{
  "n_experts": 64,
  "d_expert": 160,
  "lr_router": 0.00117,
  "vocab_size": 32768,
  "norm": "rmsnorm",
  "learning_rate": 0.00438,
  "beta2": 0.98,
  "max_seq_len": 512,
  "max_steps": 4148
}
Below are experts of layer 5 (counted from 0) of a mixture-of-experts language model. Rows are named router (the router's row for the expert) and show model dimensions 0-191. Each number is 128 + 32 x the weight over its row's rms, rounded and kept within 0 to 255. Numbers have three digits each.
After each expert's rows: a language model's description of what the expert responds to; "mostly gets" lists some tokens that are sent to it at least half of the time. This comes from a sample of Wikipedia text that the model never trained on.

# expert 60
router:124173119140162067083086138166132137075128127052126093164086125141184125194148173163124093138179111170121087180094115073095155134120153164130173124091170146119119107105161151164160116164085152119126161083160181071195101099122155135160161091150144147157131178111113137117064069111150167061118144123134212122161202080118118119140150110134155137118108083089131122160125177154135124114112176133093111090177145112183110151120153181131132139095118193127136102140099100087089130130110079075079139147144117163088124120123093073125162170116158184115116150139126114149199159134123170119
Description: Quantity and inclusion words plus of, by, with in listing phrases, such as including, several, many, among others, flanked by, a number of.
mostly gets: " including", " many", " several", " some", " various", " include"

# expert 46
router:198126171155139161184146156123158111083114123146115116142122103086142131114131161078140104111114118069133135102133162105118138129098135099134107159090184106094074128170150173117102110132155109098121133138179170116212148120148131113135182095240085178168171179146145124183088159174131075133095099151086175121099159115075131125119145130067145150167094122115175128163131124136138128140117193077115133084134057211154107144082144162132159107140143117082103157078141127084132143052104112181086155090155096111166136115124099116120178115137164135155142166125134160117126141042135143172
Description: Articles and words right after is/was/became in biographical definitions, such as is the younger sister, is one of, became a.
mostly gets: " becoming", " most", " became", " more", " too", " considered"

# expert 52
router:099122085151185106119151122166102122142103183097138111075141177124128133167106171144202155137089154129129101126135200111117148178168131153182111140156171155148150160081082132136140161122154161160097116140103104144144130159157127085116086137082124187136061145167092102078109122117093103125119149141177113128163147179153133133125149185179117105130076124154147149161188099107138120191153092098073104102099059148182085122100111147151156112152085071119179160083188129154055157193120175127119120127118104085067133096096162105115081129100104104132073191102139111128143111131071104088
Description: Final word pieces of foreign personal and place names in running text, often before 's or a verb, such as Yō-to, Sak-ata, Aristot-le.
mostly gets: "orthy", " Gong", "aran", "ville", "anche", "dale"

# expert 39
router:110132158150165099104135171161133128137089157189113157159103155177100124093083085155135179176138118122117103122116121185155190136106117158186114181156112147154183170082166131142137044156115128107150158095083156146095165115122113099179117143062162104158069142112163090108094138103122087129152147150112131167150081111205141148140121129153093104116143130093158069096185084145093135109109101137130146188109138116166121098100179138099105099122085117143205145112149200191134050119135129104095124176158161190125098160174152168159174129131134103145102147095138131118202167160137157108
Description: Common nouns after his, her, the or their, naming works, relatives or groups, such as albums, films, children, wife.
mostly gets: " songs", " films", " books", " parents", " wife", " characters"

# expert 13
router:161097138144086086150145168133166120125168154147126151098137191185115120136129114128168114166072172100112128142053190066121146153084130122158081153174196132131131124107122126181081100107128097090120131161170161106080161084126129136156098136142137127125117101161032088077153112127133183180088144119184195121132055140146109111100168091107127075116107116117101134143154122099135141121123086125151089107115129136145115090139134116187151141095174131159160163108163162141145156101138112183074197093095102141101134133073078108153163055140107134157152133082170158154062154139147170191
Description: Auxiliary and linking verbs after a subject, such as was, is, has been, would, are, often following it, he, which.
mostly gets: " was", " been", " has", " is", " had", " were"

# expert 62
router:108109037150131119177149056100115140193146135133097154122109084107167141124143137152164143067111094148134067102108164138115138141143084129130183145170100070140080087141079165181158149171111080155164099168057093139152177139101093082132099099123076090152126101086140112129107085072204141126141159110080153100157105125178087106204099176134104099095129121091134087184082104078149131072133090142129142134169134132115126183129104142136069156149137115193142125137104195159136084130135135144125094124163141148136141124136157116122043070122160148131126092143096147143116166138161135135
Description: Abstract nouns for fields, activities and services, often ending -ing, -ism or -ation, e.g. development, health, music, safety, research.
mostly gets: " development", " health", " music", " services", " security", " research"

# expert 20
router:075142142139151050119140149101136127098091068083098122113126067134173134132123126114134088065129053155135129172158102108109111145152120179102149068071155139109164123163119138144143188127125125177125148157120174129110087158126145106048107131149100099136126202149116111156164146069142095119161081061096077135148142118096145098108125136145139136153141109152105118127070161105143111137148177097095160143131119098075107128122155079125106175116171113165176064136105118036140134112072226154159163131154109153126095117166164109117117165113150162189110110168051113156074120140112160118
Description: Adjectives and compound parts before nouns, plus units and figures in specifications, e.g. large, small, egg-shaped, three-day, km, million.
mostly gets: " large", " small", " modern", "year", " larger", " million"

# expert 34
router:124149113048144082160060108159134112162125100150168123142181131122149123131096112163109146110102178116143123089122114168129149112074153103072106165164131136075145127200154153165138120154091108143163093121149102092131113116161139116148092118153123121055125104139102090091126118119146104131140089125100139112111154088091112119096177127102156102129151113050067126122092153173091134077136069177145124130136053114067162167158081098097176085160056152127083140144162124145114163143107126146166152083159173130122119054119091159095118076155057168062075167167076087137119145098120094090
Description: Final pipe of table header rows, closing == of section headings, separator rows |---|---|, and paragraph-ending line breaks.
mostly gets: "|---|---|---|---|---|---|", "|---|---|---|---|", "|---|---|---|", "|---|---|---|---|---|", " ==", "|---|---|"

# expert 58
router:135170189161199170145136172131092126203079076140145131088106154151105137108093152144141139144173144146129092157095152105155174160141121117095087162081114118208130148177141099095087141189136173166146109101119098151162153150094090202078116097118126148117128160183146177139111175082095136121119171102107125095136131131093112096127176165113113111122057140172086156169095108109129135137117094141129144095132076185156162176088166118180153108069164153124161128135163169154096150131126099097086096176129158086083142088127132157222128069123123091154144130090158122113163123165156103165
Description: Final pieces of people's surnames in credits, lists and tables, before a comma, bracket or pipe, such as Ack-ermann, Melend-ez, -ović.
mostly gets: "sson", "orthy", "ić", "ović", "amo", "ová"

# expert 49
router:086068075070129074144139158181096125088136129128062134127116049116093168099136166127134123151129148160124176142095141105116146141106114132050061123125117124087069151168098081110075144104132087139162121134112106109081173132134143142131119060111135116103151104145120120152115161094128147071097128096136078111091152177115109159109134105108092129152169171172105140140187170075147126140126129070123123104169108107056185122123131095138052106133059084113133149133151159133108137095097137116133085135096138130002101114117144117100177114134153139075101162100129142176109207088134119112
Description: Closing parentheses, brackets, braces and quotation marks ending asides, measurements, citations and titles, as in (1.88 m), (left).
mostly gets: ")", "}", "]", ".)", "\"", "\")"

# expert 7
router:146172102146188137203138153088156131099103089125107137148104114100136152149121125096116130138093131137128106133128095155120149098140117150099084170141134135142218116135124184148133038102123179228082118103110197121112102138140125157154122100184136153160136180102155098179133166120091087086155125094102134174178204122165096139089153163123126087164112184142117123086103177143078119159127201089138116139112080086123116133112180125091114140129153088148196090116072162128147171082195169116138152099116150208121090140190078125116148114146143093148135145115126143129109149122085161136
Description: Ordinals and adjectives like first, second, same, new, final after the, his, its, mostly in sports and career narratives.
mostly gets: " new", " second", " same", " main", " previous", " original"

# expert 47
router:185105127137120151101131166156117122115084166096080125141100091167078149081150159128120150157120114129113135100093104104092152142175149097153117123038163177165125189108127062087080089101133130103120133166128153148093114116140098107101149129139136180139137104098130121147197127108134176104144156155078102169096125140088135129126099090117124190092118100151149168140163108105109118167079225083125163111163120136149192111108121115131098136088124147112085082144104124058195064187105079164132131151146127117155110166158139160181145143107094170156204098117121146049159086153079068117
Description: Commas, ampersands, slashes, semicolons and "and" separating paired or listed names in sports tables and results, e.g. GBR Alan Lovell / GBR.
mostly gets: "',", " &", "featuring", " et", " 🔨", "†"

# expert 12
router:204159185131127123107160160115172120107167140172088132119167106167078139120128089151174104128216129085204098138086115189112101098114139169080179109091141102114152150134139174114158098106090138078168129151113188131073188120080177131121154078077077139148157147188107132104104153058135153123098127112097180129120133178100116113112163159178152106072142121168185112123146131071181138156125084177103121085110159174061119138132133139150106116118151134152129117104140158098151153119120145121107153166146113084080097158115084128140107139108152100099122182118166151177114165117162164197
Description: Adverbs and common modifier words after a verb or comma, such as also, well, eventually, greatly, and time words like months, years, later.
mostly gets: " well", " again", " months", " eventually", "ically", " instead"

# expert 63
router:112152165170143159161145121195191145128071167117105107151138098166123145152174110132074106140126128181130163132137138067104117092084128186140175133118188073112114144052117129108072098180182139092113106142156108099109115123191149131132124097129162142187093096112115155153160159064146136164115115091144123153138108093122104141137119112153064139102113116081188173166166118143172131169112070147144133183171132167081139073091079155160180117195099108149098102082092214124057126139147090096103089103133165123094126093143117113159102142129108113153118114147102103167122150092140072090
Description: Commas closing a phrase or clause in running prose, often before and, which, or but, including ), and ", forms.
mostly gets: "\",", "$,", "\"),", ",", ",\"", "—"

# expert 16
router:154142130065118121108127151140137118135116170123121158101096055141112129107156175146157064127110157069068146121112137072162147151096126177118140099135068182106152181127112191157172106072111147145146138149189181122069140154128084128181142207143069098145130166109163197105155081139087121097121150216161167101123079086146126147106110100164134129150154142131145144115190143163141129084131164151136176108111116067084107152071136125094141161122087101136147068066096143128170131163094157120118176114156095135153167124124111111129128146129180067140144116151174119123069120120067151151
Description: Mid-sentence prepositions and conjunctions linking phrases in running prose, such as to, and, in, by, under, via, from basic to secondary.
mostly gets: " under", " via", "By", " or", " than", " to"

# expert 27
router:136149124112093102121166105085079094101097136192116093112111170173130123098106095127198131168184104066096134128162098160167120082118115093111131178132172130141106126133073148182116100133156120137153100180149092106081120157075154128145068106123077104159093130073095106139109109119141131182075110105086096113077153123121116157125171103136179157128122099189154158099097127141150107163106108112073139154190058150159165088080144134142099131037098159097117161097119095120153119121130138134191115130113153187156144113108077166146111094169075152094165148189122178128080135139062075126
Description: Numbers and pipes toward the end of dense numeric table rows, totals and decimals, such as final 0, 8, 2 before a line break.
mostly gets: "};", " Resigned", " ●"

# expert 54
router:117122109109080127190079050115084135122141125110124128156072147136189117142224154090156123105173184135129141156114129121084129084101119112119160139170135167106179077179152105133123144132204185128115151173128101147130085101143129091139163178084069129092116107131085120111116136175174115078160130123127187125094139101162145130173147191080171137095148105095136159073109173139113125070118122127056082080178122131185099111120124077111136099178099105122085124113167099157137132144148080091127096136160175134172161133180061122141126125149085140118149155096085127113101101169115150183
Description: Blank-line breaks and == heading markers opening wiki sections, such as ==Description==, ==See also==, plus first letters after line breaks.
mostly gets: "|---|---|---|---|---|---|---|", "Other", "See", "There", "Track", "=="

# expert 19
router:127069205118164072163065186141075131109100124105080160143197126089124146123158101087115078112123138146150140092152146189107110135124093141128093108169138207085113145187180068188131081101133114150150110147127127161088121139147165105101160165095120142105145126176187131082161121118162095145141084111106114130131146088098128077135102152145143122153132158173098119140085092119133143126077116141159139069114165191138186103141102101128146164079150150091170119158172114134145095149172142141173136128130107138099148193130073146128113082122131047108175052156127174111087151129109194133
Description: Column headings and cells in wiki tables of results, elections, episodes, stats, such as Votes, Candidate, Date, Pts, pipes.
mostly gets: " JPL", " Votes", " Apps", " Turnout", " Candidate", " ±%"

# expert 30
router:105094109114094125120119117169093144156115117136109134132170165111111106112143088172127063084189106152111078165133097080143094113121129136105177123117095138196206151115155120208093158201141102162128113173181155120199134110165122183124111141161118097107105099095100161091077112119136173176194131123115169136050182084115117140179113102167098114157151152154132143132134099147157121154116196168072107103175086133113133130151117164126107127109099081125092097149069090158102096166129152134161168067135137107122097115109155122165153117080093110125075107197102116142119113112091188190
Description: Prepositions right after a noun or verb that start a following phrase, such as of, in, from, throughout, between, during.
mostly gets: " throughout", " across", " between", " from", " within", " beyond"

# expert 5
router:131145131161182084099087167134078124122129108100126148087124130151166113122140066080140086162118140150144146110138100164110165111112116111138101127136200099102154101167075146141175172105124131156149095112139093102116121078106179107130107134081147163205113091168150172114140160140083156087136127158142162117114174132181137085144128207088170151158164140164059159155088085196142106111078174136149076134142188101101161109131147165098096079087105139078104146058092166135165122150116115113063168085102190187144108158113106133166158121104173116090162141142079121088130071147138111168
Description: Cell separators, blank cells and small numbers inside wiki tables such as election results, squads and charts, e.g. | 2 |, MF, Labour.
mostly gets: " MF", " Unionist", " KSA", " LW", " Loss", " ANG"

# expert 44
router:114049150182090157231140115123120126128129121143133109146143102195131108102116144150090114111113156158116109079124124193159135128137122170143130106155107169138156132135107175202122090113118159124076139126108107079211136121124135108154076151053151127128109134079117112073100102099124160115217119126121175131161139106173066170102144114153073067120164108147145005116129105126160133150119105088152181157069162122087107088157145125097120155156115129105165115102083119107164132146143154180126142118150125167163104131086101159150074092121173132116072089124107134134117176107080157127
Description: Common nouns right after the or a, often followed by of, such as area, city, island, range, height, story.
mostly gets: " island", " city", " river", " coast", " town", " area"

# expert 42
router:142129105120110085202155186149176115113150154162096154117040194074154164103139146138154091111092145154113101142128180114123149105169146130143118177181172137136102126104088127128203103132190109162131082102162161156165101128162072124148141149104200131134110180118085098138139139098106081159109119138110149169138142108086144133164137125123127140150092140121107136125183057118105108082167173104102142149115118110119104168142139159086177161088188106175189144102123144091099101131133164183096102177119173114094114156185062092143148155135123141203157147176125105083207135162123122159
Description: Possessive pronouns, 's, and the article a after prepositions, such as its population, her parents, the show's producers.
mostly gets: " its", " their", " his", " her", " a", " whose"

# expert 28
router:135053156154126118105133121147133123123099111114160158073148120121073134184089175144125084151115120154111164109090114061127175115055157226110144143109168099126084159154130119197173124103137092108099114105182217179129097102105144106125178092089190103131115146148148133128164148130116163157138137148110083168072137107169098126080145122101143144164110106077140134122123124113071132118066132132140130090121142130176134143148083144123173128189108128047147139156144136128143102181153103126141126107168150186146129098181081129195069164139169185105176143094108148181120143144110124065
Description: Line breaks ending table header or data rows and list items, plus commas in dates, such as after Year | Title | Role |.
mostly gets: "\n   ", "\n\n", ")},", " ;", " MPC"

# expert 40
router:132108152168152158106125141129103141139110120136166151150118076130169118089099101131151164118150068096124155096140088194119177196100110120140097184108095134112141172138170103079105117151124060092124141108113105065199154161059125137119144152130160113116156152126117155124106151121118077110120143090139145127130142133140117117164062125078126099178113138136166102210081113093120137123123104148115153144107157240141133130092095064112093152175181111107132126106107194149114175135108119107146114068086082095144168117187122173135175090133159119169076141127147216185083180084130109126
Description: Role and title nouns in biographies, usually after a or an adjective, such as politician, footballer, director, Minister, mayor, officer.
mostly gets: " politician", " director", " actor", " Minister", " footballer", " member"